Weights of a small mixture-of-experts language model, trained from scratch on English Wikipedia: 12 experts in each of 6 layers.
Below are experts of layer 4 (counted from 0) of a mixture-of-experts language model. Rows are named router (the router's row for the expert), gate (a neuron's input weights, with its number), up (a neuron's input weights, with its number), down (a neuron's output weights, with its number) and show model dimensions 0-127. Each number is 50 + 10 x the weight over its row's rms, rounded and kept within 0 to 99.
Before each expert's rows: "mostly gets" lists some tokens that are sent to it at least half of the time; "gets" lists some tokens that make up at least twice as much of what it gets as of all text. This comes from a sample of Wikipedia text that the model never trained on. Tokens count by the router's weight.

# expert 2
mostly gets: " It", " can", " |\n", " dis", " At", " qu"
gets: " |\n", " ", ")", "|", ";", " is"
router:56 55 34 38 47 59 59 30 50 52 34 42 39 41 53 39 33 54 56 61 72 47 61 44 49 44 40 49 52 48 45 52 55 56 63 42 50 51 51 51 52 46 57 44 43 49 30 43 36 61 54 42 51 55 65 49 45 46 30 37 47 56 63 42 38 50 54 48 29 52 63 54 43 57 53 50 45 48 47 54 41 44 60 44 50 54 70 42 53 78 45 48 53 51 48 33 45 53 37 77 55 38 46 74 63 50 42 52 48 37 34 34 47 49 34 53 40 67 54 62 47 45 80 49 38 52 56 43
gate38:58 53 54 51 53 60 63 47 41 60 53 60 37 43 46 50 52 54 69 58 59 55 72 46 50 40 57 43 53 64 60 51 56 56 55 61 58 54 64 41 67 60 63 39 53 40 54 44 41 42 51 49 39 72 53 60 53 42 34 57 50 54 43 40 70 63 52 43 39 46 50 62 33 46 64 69 35 44 60 49 47 35 55 61 44 29 42 44 44 54 57 35 41 40 43 50 56 52 59 46 41 75 59 48 57 46 39 56 24 63 58 54 35 59 57 42 27 64 41 44 69 46 59 47 53 49 60 53
up38:42 41 62 58 45 54 46 19 50 45 47 39 49 36 49 31 41 45 52 55 59 58 53 66 55 35 49 61 55 49 55 41 34 52 64 32 57 54 38 59 50 32 46 45 45 57 39 64 59 52 56 46 41 57 50 78 47 53 47 44 42 43 56 44 35 50 60 49 47 44 40 41 39 50 35 64 43 56 22 47 39 49 50 53 46 50 57 49 67 61 33 35 62 60 43 38 61 53 42 59 64 67 38 56 43 52 53 64 56 46 57 51 63 52 36 70 54 54 56 62 39 41 67 59 40 38 52 53
down38:42 44 49 59 48 50 41 56 52 40 43 45 59 30 46 41 46 56 28 36 54 79 38 46 43 54 57 42 36 67 39 48 53 65 38 36 73 46 54 52 42 61 51 51 44 71 34 31 46 41 62 47 66 67 42 46 51 41 46 57 33 46 56 42 54 65 49 69 32 62 54 60 54 33 50 49 31 52 58 42 44 48 38 59 51 48 49 57 53 63 22 61 41 46 46 47 40 37 48 58 41 55 55 49 46 73 56 49 56 36 52 52 49 50 57 50 38 44 53 40 51 55 49 48 47 49 50 41
gate39:61 52 48 46 49 48 75 50 53 24 37 61 60 54 56 55 42 51 46 56 56 42 57 51 46 41 45 40 62 49 56 53 55 50 52 55 48 38 33 58 68 31 64 51 37 36 46 47 54 58 51 46 41 43 54 55 44 55 25 43 53 51 55 33 42 48 57 58 52 63 58 57 50 58 35 40 46 42 52 47 49 46 43 50 35 59 72 32 38 73 66 56 44 47 59 29 43 55 40 71 66 55 39 27 51 38 54 67 48 35 41 45 55 44 45 56 43 55 60 44 54 44 53 38 67 43 69 47
up39:36 31 66 30 43 51 56 51 56 47 51 43 63 58 49 53 38 53 43 58 59 36 44 45 34 44 57 34 45 39 54 54 38 66 55 48 41 53 41 45 58 49 62 52 48 56 26 54 57 45 45 39 44 39 44 55 61 43 51 46 40 58 59 29 52 55 48 44 56 43 51 54 45 55 55 60 49 43 53 39 58 65 39 24 52 45 41 49 52 46 35 43 40 44 77 47 49 57 41 60 62 45 39 47 71 45 66 67 65 49 67 31 51 59 57 59 55 60 29 46 50 39 56 50 51 45 61 73
down39:63 52 36 61 50 55 35 48 46 31 43 54 54 44 33 51 43 51 43 31 49 46 59 45 56 56 45 46 50 44 57 50 43 56 40 41 48 53 37 32 33 41 39 57 57 41 48 50 48 55 45 52 43 53 54 45 65 64 39 51 60 52 68 65 49 57 46 44 50 61 40 45 59 55 45 61 57 40 63 70 46 39 64 68 67 47 60 23 54 75 59 72 63 51 48 54 38 41 41 39 62 67 67 43 44 56 34 50 54 47 49 60 66 69 49 48 35 45 47 50 57 41 48 32 50 50 53 36
gate40:65 42 41 62 59 41 44 53 52 48 72 59 66 57 43 61 49 58 46 39 66 47 57 44 42 51 70 45 42 42 58 50 48 43 30 66 55 44 37 50 50 63 50 66 56 40 71 39 52 58 32 41 64 55 69 40 69 47 54 46 42 55 60 49 53 62 54 50 31 47 52 57 36 61 50 36 45 41 46 41 62 36 38 59 38 44 54 58 31 61 50 49 41 55 63 53 40 57 69 44 55 49 56 35 63 61 33 52 60 47 46 54 56 48 62 53 33 51 41 45 34 63 61 58 44 52 34 48
up40:40 42 60 41 40 48 53 56 51 58 46 22 39 53 63 49 56 54 47 44 38 56 35 44 70 45 61 46 57 51 58 36 56 48 49 54 59 57 38 39 49 58 56 28 52 59 42 43 53 38 47 56 43 40 47 57 58 60 59 73 61 60 48 53 59 38 52 54 52 44 49 60 48 41 52 55 43 41 67 52 58 74 52 24 43 53 52 54 58 54 27 39 48 39 59 58 62 38 51 43 46 44 34 51 51 58 50 73 62 66 56 46 51 31 52 45 58 33 39 61 55 48 24 42 51 44 37 58
down40:40 33 59 37 60 41 45 52 61 58 48 49 56 56 46 48 41 49 40 26 61 47 60 46 46 51 49 51 50 53 62 38 54 53 64 46 58 55 61 50 38 37 50 31 43 52 35 44 57 64 55 52 53 41 41 54 53 33 53 52 57 51 56 63 57 52 41 41 36 39 45 50 60 35 43 33 41 47 51 50 68 52 49 56 53 47 57 50 37 58 32 40 59 69 49 45 60 42 56 66 24 50 41 44 67 68 40 61 41 47 74 65 32 45 57 38 54 54 51 53 44 68 58 37 22 47 48 40
gate41:39 62 38 64 77 43 49 30 54 46 29 52 49 60 31 54 52 49 59 66 46 42 52 61 64 45 42 35 60 47 56 47 55 67 57 45 35 46 54 24 39 58 52 55 56 37 47 55 66 43 55 54 49 51 58 49 49 60 49 68 69 51 36 61 49 45 38 59 51 41 59 57 47 35 42 64 43 38 57 32 57 46 53 45 42 62 44 58 47 52 48 42 31 62 45 54 42 50 52 47 65 56 29 63 64 49 42 54 45 59 50 52 50 50 58 23 47 47 50 38 37 48 40 62 57 44 62 47
up41:45 71 46 43 45 57 66 61 55 40 38 53 43 51 53 34 58 64 41 55 50 24 51 58 57 67 37 48 49 52 63 57 52 51 53 51 33 50 57 42 43 62 72 59 53 36 56 52 39 49 57 55 56 64 57 44 36 61 28 48 55 38 49 52 50 63 56 51 42 53 52 69 52 36 51 46 40 38 60 29 42 52 59 58 34 50 49 49 36 57 20 60 44 56 45 27 47 48 42 54 50 41 38 65 50 56 33 49 46 48 31 57 46 46 42 37 42 58 61 61 50 38 47 49 63 39 44 45
down41:53 34 65 42 41 48 53 53 51 53 35 53 42 48 55 46 29 42 46 56 62 45 59 48 41 62 38 62 46 59 54 52 37 53 52 45 48 49 41 54 47 50 45 38 38 42 62 60 55 51 55 66 72 48 65 52 63 48 36 53 55 67 30 36 60 55 49 42 28 68 43 42 54 54 65 47 54 43 37 45 35 37 65 42 62 35 60 61 57 55 53 60 66 52 72 46 56 38 40 59 36 48 58 66 61 37 50 35 47 35 46 38 38 41 35 65 57 64 53 51 62 55 44 49 49 59 35 49
gate42:62 57 54 53 40 55 57 52 60 68 28 47 54 53 41 50 43 23 70 68 64 46 45 54 47 40 52 43 80 50 52 53 50 57 51 49 34 52 59 54 54 44 50 67 50 35 56 50 36 41 64 47 49 51 45 38 37 51 63 55 64 65 50 49 33 52 46 60 36 41 32 47 45 34 56 51 46 53 32 34 48 35 47 70 62 54 37 46 42 42 48 50 61 67 56 36 44 57 62 56 64 37 58 61 40 56 62 63 63 66 51 55 43 37 54 53 63 47 59 48 46 59 51 46 53 53 45 48
up42:53 45 43 49 54 48 56 37 43 58 42 44 39 61 45 45 72 54 59 33 44 52 61 43 41 47 38 32 46 44 48 43 40 45 64 43 42 68 46 52 47 44 63 40 57 39 45 43 34 63 38 59 31 35 55 40 52 54 51 59 38 58 74 37 53 33 54 55 48 54 62 41 32 46 59 55 54 68 47 39 48 51 34 35 58 51 42 43 65 50 40 30 47 71 50 44 42 50 59 50 38 46 53 59 53 61 45 40 74 48 34 43 36 36 53 51 49 46 77 52 51 67 56 45 51 55 39 49
down42:65 51 51 40 49 29 53 61 48 48 53 64 54 38 51 50 41 73 39 65 36 63 57 59 61 44 32 68 53 55 48 54 57 50 44 51 64 48 46 57 51 40 46 60 48 48 40 60 58 48 46 57 53 46 60 59 59 66 54 53 33 60 31 49 57 65 51 46 55 67 37 56 38 52 77 49 59 59 48 50 35 53 55 41 53 71 63 49 47 53 59 53 55 62 50 52 64 43 53 60 38 52 38 49 50 43 43 37 38 28 53 22 52 42 45 59 54 32 46 45 59 42 24 54 60 39 46 50

# expert 9
mostly gets: " with", " Con", " con", " has", " their", " Cl"
gets: " the", " (", " with", " in", ")", "ed"
router:62 47 42 31 52 51 42 51 37 53 46 48 41 40 57 45 53 59 56 47 58 61 71 64 58 62 63 50 54 36 64 50 40 41 67 57 47 48 58 33 46 46 60 52 43 52 52 53 41 35 50 50 67 70 50 38 53 50 47 63 65 35 54 51 63 61 52 27 55 49 53 40 49 48 60 46 63 67 29 43 61 41 57 52 57 50 35 51 79 64 55 36 58 51 33 53 53 36 66 46 43 34 55 57 48 58 65 53 65 41 39 47 32 50 45 40 50 54 56 51 60 52 58 63 68 50 47 51
gate3:51 58 62 58 73 41 41 45 46 33 41 50 61 33 49 50 49 54 52 57 48 57 56 47 36 45 57 50 73 32 61 38 33 60 54 41 42 56 45 65 53 57 46 40 68 42 21 39 53 42 45 41 54 44 44 50 46 68 59 55 50 61 54 40 51 43 49 54 44 68 45 42 32 39 59 50 63 61 42 53 67 43 58 54 49 57 48 34 65 46 50 51 50 49 50 36 56 48 61 60 52 43 35 58 40 32 57 53 61 42 53 51 55 40 62 35 57 50 58 42 51 39 29 43 79 48 55 61
up3:46 50 70 47 36 42 40 33 39 44 63 50 55 57 56 36 66 49 56 39 65 56 69 61 51 40 48 56 63 39 59 12 33 45 54 50 51 45 49 44 56 45 45 59 46 52 36 41 56 56 41 47 37 57 57 61 57 55 41 37 62 52 54 45 71 41 27 51 61 50 56 43 52 44 61 49 65 72 51 50 58 64 50 51 59 53 35 37 66 46 54 33 44 63 47 45 68 50 55 57 51 39 45 43 58 40 42 53 58 49 54 71 63 53 37 33 47 49 50 44 35 55 51 50 52 53 63 55
down3:50 50 53 40 31 64 20 69 46 37 49 38 50 34 52 52 44 56 54 54 49 62 32 51 55 50 61 26 48 59 54 60 47 41 46 52 44 44 54 55 27 60 50 42 33 57 47 41 59 42 71 51 43 45 55 41 55 52 38 57 44 49 59 38 62 53 49 57 47 30 49 69 37 34 47 49 46 58 53 65 49 51 65 50 62 57 45 45 59 50 36 59 48 53 45 42 36 48 46 42 58 51 57 29 62 58 50 58 56 58 51 62 72 47 42 59 50 71 31 57 56 33 44 45 37 44 60 46
gate4:39 45 45 69 74 53 36 30 40 61 48 50 41 56 55 51 56 43 47 67 54 38 61 35 31 46 44 51 62 57 40 53 38 54 55 54 50 35 59 41 46 56 35 38 38 40 47 46 54 42 59 52 39 51 46 50 47 50 56 52 58 64 41 41 50 36 35 46 37 41 54 38 41 71 85 47 52 54 44 61 51 49 64 59 45 51 59 49 64 40 51 52 57 51 50 28 50 51 63 64 43 48 35 49 69 36 64 45 47 51 58 40 43 52 46 40 28 50 63 45 59 49 57 51 38 66 50 45
up4:39 35 49 62 61 42 44 38 42 54 55 46 52 40 36 53 31 49 56 62 56 33 69 43 66 47 43 65 57 74 39 51 51 34 64 59 57 53 45 48 60 53 36 39 47 41 35 27 59 41 63 60 25 27 49 52 59 50 53 52 39 46 51 66 62 52 60 45 48 31 54 53 46 48 57 42 28 50 53 44 50 55 56 52 41 32 53 49 57 49 48 53 58 39 38 49 68 47 75 54 39 53 43 54 60 43 51 33 53 44 38 46 58 48 47 53 52 45 46 56 44 62 43 50 37 41 65 43
down4:41 44 39 48 48 34 55 74 49 41 60 55 69 54 45 47 48 42 52 30 37 50 49 47 55 48 57 40 50 51 41 53 59 43 29 66 41 59 46 48 58 55 36 62 54 42 42 62 49 49 54 65 74 48 53 44 58 69 57 79 47 40 60 50 38 60 60 43 41 43 35 50 44 64 34 60 33 31 54 42 50 48 50 64 41 64 52 38 46 60 58 52 50 29 51 59 58 45 46 53 48 32 69 43 35 71 50 45 47 60 61 54 43 34 53 47 49 50 49 43 37 48 41 43 50 47 61 54
gate5:64 46 31 50 53 40 41 35 60 68 34 61 43 50 29 46 57 39 43 46 63 38 54 39 41 43 57 52 74 44 47 42 61 52 54 48 43 61 55 38 43 60 52 37 32 35 48 56 21 62 46 35 43 48 64 39 44 60 56 43 56 63 51 39 39 48 44 53 39 38 51 36 32 43 62 50 47 57 60 54 50 32 58 49 59 61 54 48 57 53 48 36 50 57 70 40 53 39 35 67 45 53 48 54 61 54 58 52 61 37 52 41 37 49 54 49 36 51 57 37 52 54 65 60 46 66 64 58
up5:60 29 49 52 49 75 44 47 54 57 40 50 37 55 56 52 32 44 55 62 44 52 68 46 59 42 40 69 46 52 61 61 47 22 45 49 32 54 42 58 54 52 48 41 40 42 52 27 45 53 47 61 44 47 31 53 51 42 39 42 38 60 55 50 75 63 40 40 51 57 39 62 51 52 31 52 45 62 63 49 33 74 40 44 39 50 49 58 46 44 42 45 52 50 72 38 46 61 44 43 50 37 53 51 42 40 46 38 42 43 52 43 59 46 43 55 52 41 44 72 53 45 65 55 51 34 46 56
down5:43 50 57 59 66 47 64 68 63 51 79 49 51 53 58 48 34 59 49 43 56 51 42 59 48 48 56 57 50 52 60 57 64 63 38 42 64 51 51 27 64 43 42 48 55 39 57 53 68 58 60 60 51 39 39 60 58 47 59 58 51 45 49 67 49 41 39 43 69 55 40 51 43 62 49 62 54 34 57 42 51 59 53 24 48 48 54 63 43 40 34 48 49 49 59 53 35 59 57 50 47 46 42 60 40 50 46 64 51 55 36 29 34 68 37 61 47 32 54 60 56 59 40 71 50 56 49 63
gate6:47 56 36 66 48 46 43 53 52 54 42 40 39 40 48 60 48 28 58 55 61 48 53 53 57 35 64 13 37 50 48 42 33 52 57 48 51 40 65 47 50 49 52 45 37 31 57 46 54 63 64 54 43 50 66 45 46 49 43 59 59 56 46 38 48 25 48 54 54 54 65 63 42 37 47 23 51 38 55 46 62 52 38 72 55 44 57 45 39 56 72 47 34 68 42 53 53 49 60 44 52 48 60 62 53 47 38 42 57 47 53 55 39 44 49 39 56 47 34 42 38 42 41 43 62 47 54 66
up6:61 49 38 38 57 47 53 42 50 35 55 28 50 37 64 33 40 62 48 35 49 41 41 50 49 49 37 57 35 63 36 60 60 46 59 60 43 40 41 62 70 45 40 44 67 48 47 52 79 59 36 54 35 45 53 71 48 36 42 59 44 51 43 52 40 53 59 57 34 63 36 55 47 49 27 33 46 46 46 35 59 63 35 52 54 58 54 47 47 48 59 66 39 47 50 39 44 46 42 58 58 66 39 54 56 52 48 57 62 38 61 61 48 41 39 55 41 45 44 49 70 43 59 38 50 41 55 42
down6:61 51 49 56 51 45 52 59 46 56 73 52 48 70 36 48 60 37 38 52 44 61 53 52 43 50 34 53 54 56 37 57 66 52 40 51 66 51 55 35 35 70 45 59 31 40 53 45 55 44 50 46 50 39 54 53 52 43 49 47 54 41 56 27 50 46 62 26 45 53 49 49 55 70 58 62 34 43 55 51 53 51 26 57 48 44 32 51 42 47 66 55 45 47 49 44 55 40 52 50 46 47 67 49 64 65 34 60 18 53 62 53 45 51 40 57 42 57 33 65 62 68 61 42 47 55 56 47
gate7:37 59 46 62 36 34 49 38 41 63 53 35 54 48 42 51 54 57 55 65 67 52 65 33 36 49 35 43 73 53 51 49 52 38 53 57 51 51 53 43 50 54 45 28 37 36 58 48 59 49 39 35 54 53 43 30 51 68 57 56 51 49 60 50 70 49 40 50 63 23 61 35 49 49 70 55 63 54 48 43 45 51 47 38 48 49 43 51 54 55 61 54 49 53 61 36 35 58 69 55 45 51 47 56 77 38 57 47 55 55 39 32 58 49 38 47 44 56 61 48 43 38 59 62 56 39 52 57
up7:44 43 51 58 29 58 37 60 57 38 58 37 46 33 52 43 51 56 44 53 52 67 56 55 41 57 63 38 57 55 32 32 56 29 54 44 57 51 41 44 55 73 63 51 50 58 45 40 56 56 30 58 45 61 59 38 52 61 57 49 41 60 67 54 49 60 37 43 46 60 52 59 39 63 65 58 39 60 56 55 66 54 59 55 48 72 49 68 64 61 66 55 59 59 40 56 54 51 71 54 53 56 41 42 47 52 55 62 47 37 60 45 65 52 66 42 58 54 63 30 44 50 34 38 52 57 51 60
down7:46 50 57 54 42 50 43 56 54 42 60 40 53 61 51 30 70 53 61 42 51 49 41 59 61 51 39 55 46 58 28 58 61 59 41 47 44 59 36 62 50 63 61 46 40 65 47 53 62 68 52 67 52 45 59 67 54 62 37 35 43 33 44 36 62 34 38 47 49 46 36 45 64 41 53 58 47 53 71 60 48 55 59 49 49 45 46 49 55 59 40 55 47 47 53 26 35 57 47 34 53 50 39 35 39 43 58 45 74 46 47 53 73 52 27 49 61 60 43 42 58 38 64 51 42 42 57 45

# expert 11
mostly gets: " such", " support", " same", " population", " include", " make"
gets: ",", " as", " by", "ers", "\"", " were"
router:48 43 59 36 54 58 30 63 56 42 43 60 31 56 48 44 44 56 49 24 40 83 42 50 57 55 40 59 55 36 53 51 41 56 47 51 59 53 48 53 43 48 50 47 53 69 61 56 45 48 57 34 52 45 45 45 70 64 53 36 47 35 48 50 39 59 36 31 53 43 27 38 60 52 27 37 46 59 44 43 55 47 48 36 65 45 48 51 62 54 63 73 55 40 64 60 43 48 46 46 56 47 64 46 47 68 61 35 56 40 54 43 47 47 63 37 45 61 58 51 52 62 49 51 62 54 47 48
gate14:37 39 57 52 66 55 47 34 41 35 26 40 64 38 53 44 49 36 65 62 49 37 38 47 63 62 35 49 72 56 37 56 43 47 54 50 50 51 45 49 43 47 58 52 52 49 51 59 56 43 49 64 35 43 48 56 59 35 51 50 52 60 51 59 25 54 44 45 47 46 44 56 48 42 40 48 55 45 48 60 33 50 62 38 34 50 39 19 50 54 31 69 62 56 59 40 31 60 67 61 50 51 45 44 69 35 56 56 58 36 48 41 52 62 59 43 52 63 48 43 54 60 44 54 56 48 57 63
up14:48 52 65 56 50 51 43 47 46 52 49 63 42 54 60 60 45 51 45 44 63 67 51 50 76 58 73 51 42 36 66 68 40 54 46 37 54 45 66 64 54 55 63 55 53 64 43 53 37 59 61 69 58 41 51 56 60 58 49 49 63 59 40 39 57 51 41 62 31 44 46 50 45 56 43 50 68 43 61 46 62 49 32 56 42 44 35 51 53 56 38 38 46 30 52 41 71 51 39 47 40 53 62 62 29 43 39 71 43 49 53 50 40 45 44 46 65 49 44 41 63 47 52 43 67 51 34 50
down14:60 52 57 49 49 48 52 49 54 62 45 52 46 41 64 52 42 54 59 43 29 49 69 46 57 60 33 49 38 49 39 35 55 63 47 57 51 47 60 35 40 56 66 61 50 57 43 48 57 37 63 51 45 64 48 56 51 45 40 46 53 55 68 51 37 45 45 52 61 60 64 40 67 52 35 38 59 47 50 56 55 46 46 41 45 58 37 36 49 70 44 40 79 61 56 37 42 40 36 61 54 43 57 57 72 42 70 45 59 52 68 43 68 46 50 42 44 44 54 62 30 42 37 57 76 55 54 49
gate15:48 63 60 56 63 58 58 39 61 50 34 37 51 49 35 46 12 48 65 54 44 38 45 56 47 36 51 57 58 62 58 47 52 53 61 54 35 46 44 55 43 37 53 49 61 49 50 59 55 63 39 53 53 54 48 49 62 54 39 45 52 52 54 41 50 70 55 51 49 81 55 35 54 47 46 63 52 45 42 54 37 32 45 68 43 62 68 53 31 58 68 48 61 24 58 38 47 67 49 60 55 51 49 68 46 56 55 50 55 37 52 56 48 44 25 44 52 53 45 44 55 54 45 42 51 59 47 38
up15:50 63 44 49 71 60 61 52 51 47 53 55 37 51 50 48 35 30 69 52 44 37 57 51 44 45 37 59 58 55 46 58 51 35 56 48 48 67 54 53 46 49 38 46 23 56 52 51 56 57 53 65 56 48 63 61 64 50 33 57 38 31 53 45 41 59 40 69 42 43 50 33 42 48 55 56 48 59 38 60 28 44 63 49 39 42 55 41 27 52 54 37 71 54 54 38 40 42 52 61 49 54 73 55 54 51 51 65 47 51 55 57 50 41 55 42 46 22 57 58 41 46 38 55 33 53 42 40
down15:66 33 52 50 61 52 48 42 66 70 49 43 49 55 41 40 59 48 44 50 50 45 46 51 34 59 40 48 51 48 65 46 53 36 62 54 34 56 53 46 56 50 20 36 40 45 62 46 39 38 82 41 36 46 37 49 58 56 40 35 50 51 55 64 43 58 39 66 58 40 42 39 56 57 68 47 50 48 44 58 39 52 52 37 39 61 44 78 52 37 52 34 54 40 57 59 56 41 52 73 52 53 41 40 44 47 46 40 56 49 56 36 45 47 39 38 37 51 56 43 54 33 61 49 52 63 52 45
gate16:41 61 54 61 65 47 47 48 56 53 28 52 51 65 35 65 40 48 45 61 36 62 38 48 32 45 49 58 56 59 37 28 62 45 32 63 19 39 43 46 49 46 52 47 64 60 47 36 50 41 49 49 60 48 50 48 53 44 40 38 60 60 33 40 53 52 54 64 48 63 42 41 48 42 48 66 57 55 50 58 52 48 38 56 46 62 56 49 46 50 72 41 55 47 42 34 70 56 41 64 47 69 50 53 45 56 51 57 72 38 50 54 39 53 42 47 54 40 53 42 36 61 59 41 44 70 39 46
up16:86 59 47 57 29 26 69 56 39 48 59 49 47 32 53 57 52 70 52 36 37 60 68 41 49 38 41 50 44 45 64 44 52 47 46 46 58 49 44 45 49 53 53 65 35 53 35 56 58 51 58 39 50 53 44 40 40 49 70 49 48 44 45 54 68 44 65 45 45 42 47 55 41 52 55 45 40 51 67 43 63 64 34 40 49 43 31 62 39 45 42 52 47 59 51 46 30 59 55 48 51 41 63 44 56 63 49 52 38 53 39 59 69 58 54 42 60 41 58 46 63 40 46 61 56 35 43 47
down16:61 59 51 53 68 59 41 63 58 33 59 49 38 63 54 63 57 61 44 53 41 72 55 55 48 55 55 53 48 56 36 42 55 50 51 32 50 54 51 62 35 40 44 46 70 44 44 47 56 60 36 46 38 24 47 68 58 45 45 51 67 40 36 28 42 49 55 75 40 56 43 57 70 35 55 65 68 36 52 56 58 47 31 37 49 50 40 57 48 37 57 41 49 42 46 50 40 59 61 45 39 62 42 63 54 52 52 45 55 43 37 32 58 54 45 37 45 59 52 43 63 52 60 38 48 53 49 55
gate17:64 45 51 50 60 57 60 37 33 53 62 28 48 51 44 47 58 41 50 39 47 53 53 36 56 49 68 43 72 39 43 37 63 56 47 61 61 51 46 48 56 58 47 62 54 55 55 59 46 52 43 49 41 59 46 53 44 73 72 65 56 59 64 44 26 54 57 47 39 71 53 51 60 67 51 39 46 41 61 39 73 37 53 51 46 36 41 42 49 47 31 61 61 49 53 56 56 43 58 45 59 56 45 44 48 39 74 60 41 59 26 49 64 43 49 45 33 53 43 46 58 46 61 50 53 45 37 56
up17:34 45 54 65 68 46 43 57 58 53 49 30 68 52 44 45 38 36 53 48 50 49 39 48 56 43 38 51 61 51 30 32 68 62 35 48 54 42 52 50 50 34 55 42 61 40 44 46 75 62 45 50 58 66 61 53 65 69 46 77 51 45 43 37 41 49 45 49 46 48 32 65 48 36 40 50 41 33 52 55 66 52 53 50 56 38 43 36 45 44 37 41 54 39 65 45 56 65 64 46 38 61 50 53 68 64 61 52 61 46 44 50 54 56 43 49 51 50 38 45 49 52 37 60 65 50 58 47
down17:62 63 55 47 30 70 54 54 41 41 52 66 68 36 62 51 26 60 49 45 49 47 42 59 64 50 48 44 47 45 33 61 53 62 55 40 48 45 23 60 51 31 44 61 37 34 56 36 48 66 32 57 53 44 50 69 50 56 50 73 53 51 35 49 50 62 45 55 39 64 36 38 60 60 59 44 44 26 45 60 57 52 47 49 54 48 44 45 46 41 46 50 67 40 62 67 44 49 57 59 52 48 52 48 64 37 54 49 36 31 46 52 52 60 56 49 44 48 54 42 47 52 61 35 52 45 56 59
gate18:48 41 48 63 52 73 40 36 52 38 33 52 52 45 42 52 37 58 49 67 57 45 55 41 50 27 45 46 48 43 36 41 50 54 60 63 47 39 36 40 57 42 51 45 50 49 43 48 57 52 47 53 32 56 53 56 55 50 47 55 67 80 67 43 70 71 48 70 42 58 41 50 42 55 58 45 60 53 38 56 41 50 63 47 40 65 26 46 59 50 49 51 52 47 50 49 42 55 36 57 66 60 38 59 57 42 53 50 40 34 57 57 64 35 56 65 46 50 40 43 51 45 42 45 77 62 56 46
up18:51 34 50 42 66 71 40 60 52 49 37 52 40 34 42 45 51 48 48 51 33 36 61 37 36 46 46 50 47 59 52 41 58 66 40 47 59 68 45 43 57 57 34 41 45 48 43 56 36 67 48 52 57 57 52 34 49 60 45 60 50 49 79 48 36 48 49 49 64 43 50 28 45 60 58 51 57 70 33 41 35 59 68 56 40 40 38 52 54 67 50 56 73 45 49 51 41 48 59 53 57 70 53 42 62 45 50 41 28 37 47 56 53 37 50 55 54 67 40 43 43 42 44 49 46 44 55 42
down18:50 51 33 45 44 53 57 66 57 42 49 41 48 49 67 30 45 64 38 41 48 30 22 48 64 41 42 50 54 44 55 61 49 45 47 57 53 64 36 51 50 33 32 61 45 49 54 41 61 51 52 75 46 52 49 59 54 52 40 62 36 42 51 42 43 49 43 50 48 50 42 36 46 50 61 49 38 44 35 53 30 54 58 50 40 63 25 52 39 62 33 40 61 46 51 74 33 53 48 50 59 55 61 49 33 41 30 55 35 30 50 68 47 46 63 60 52 58 46 56 49 52 53 51 55 47 47 49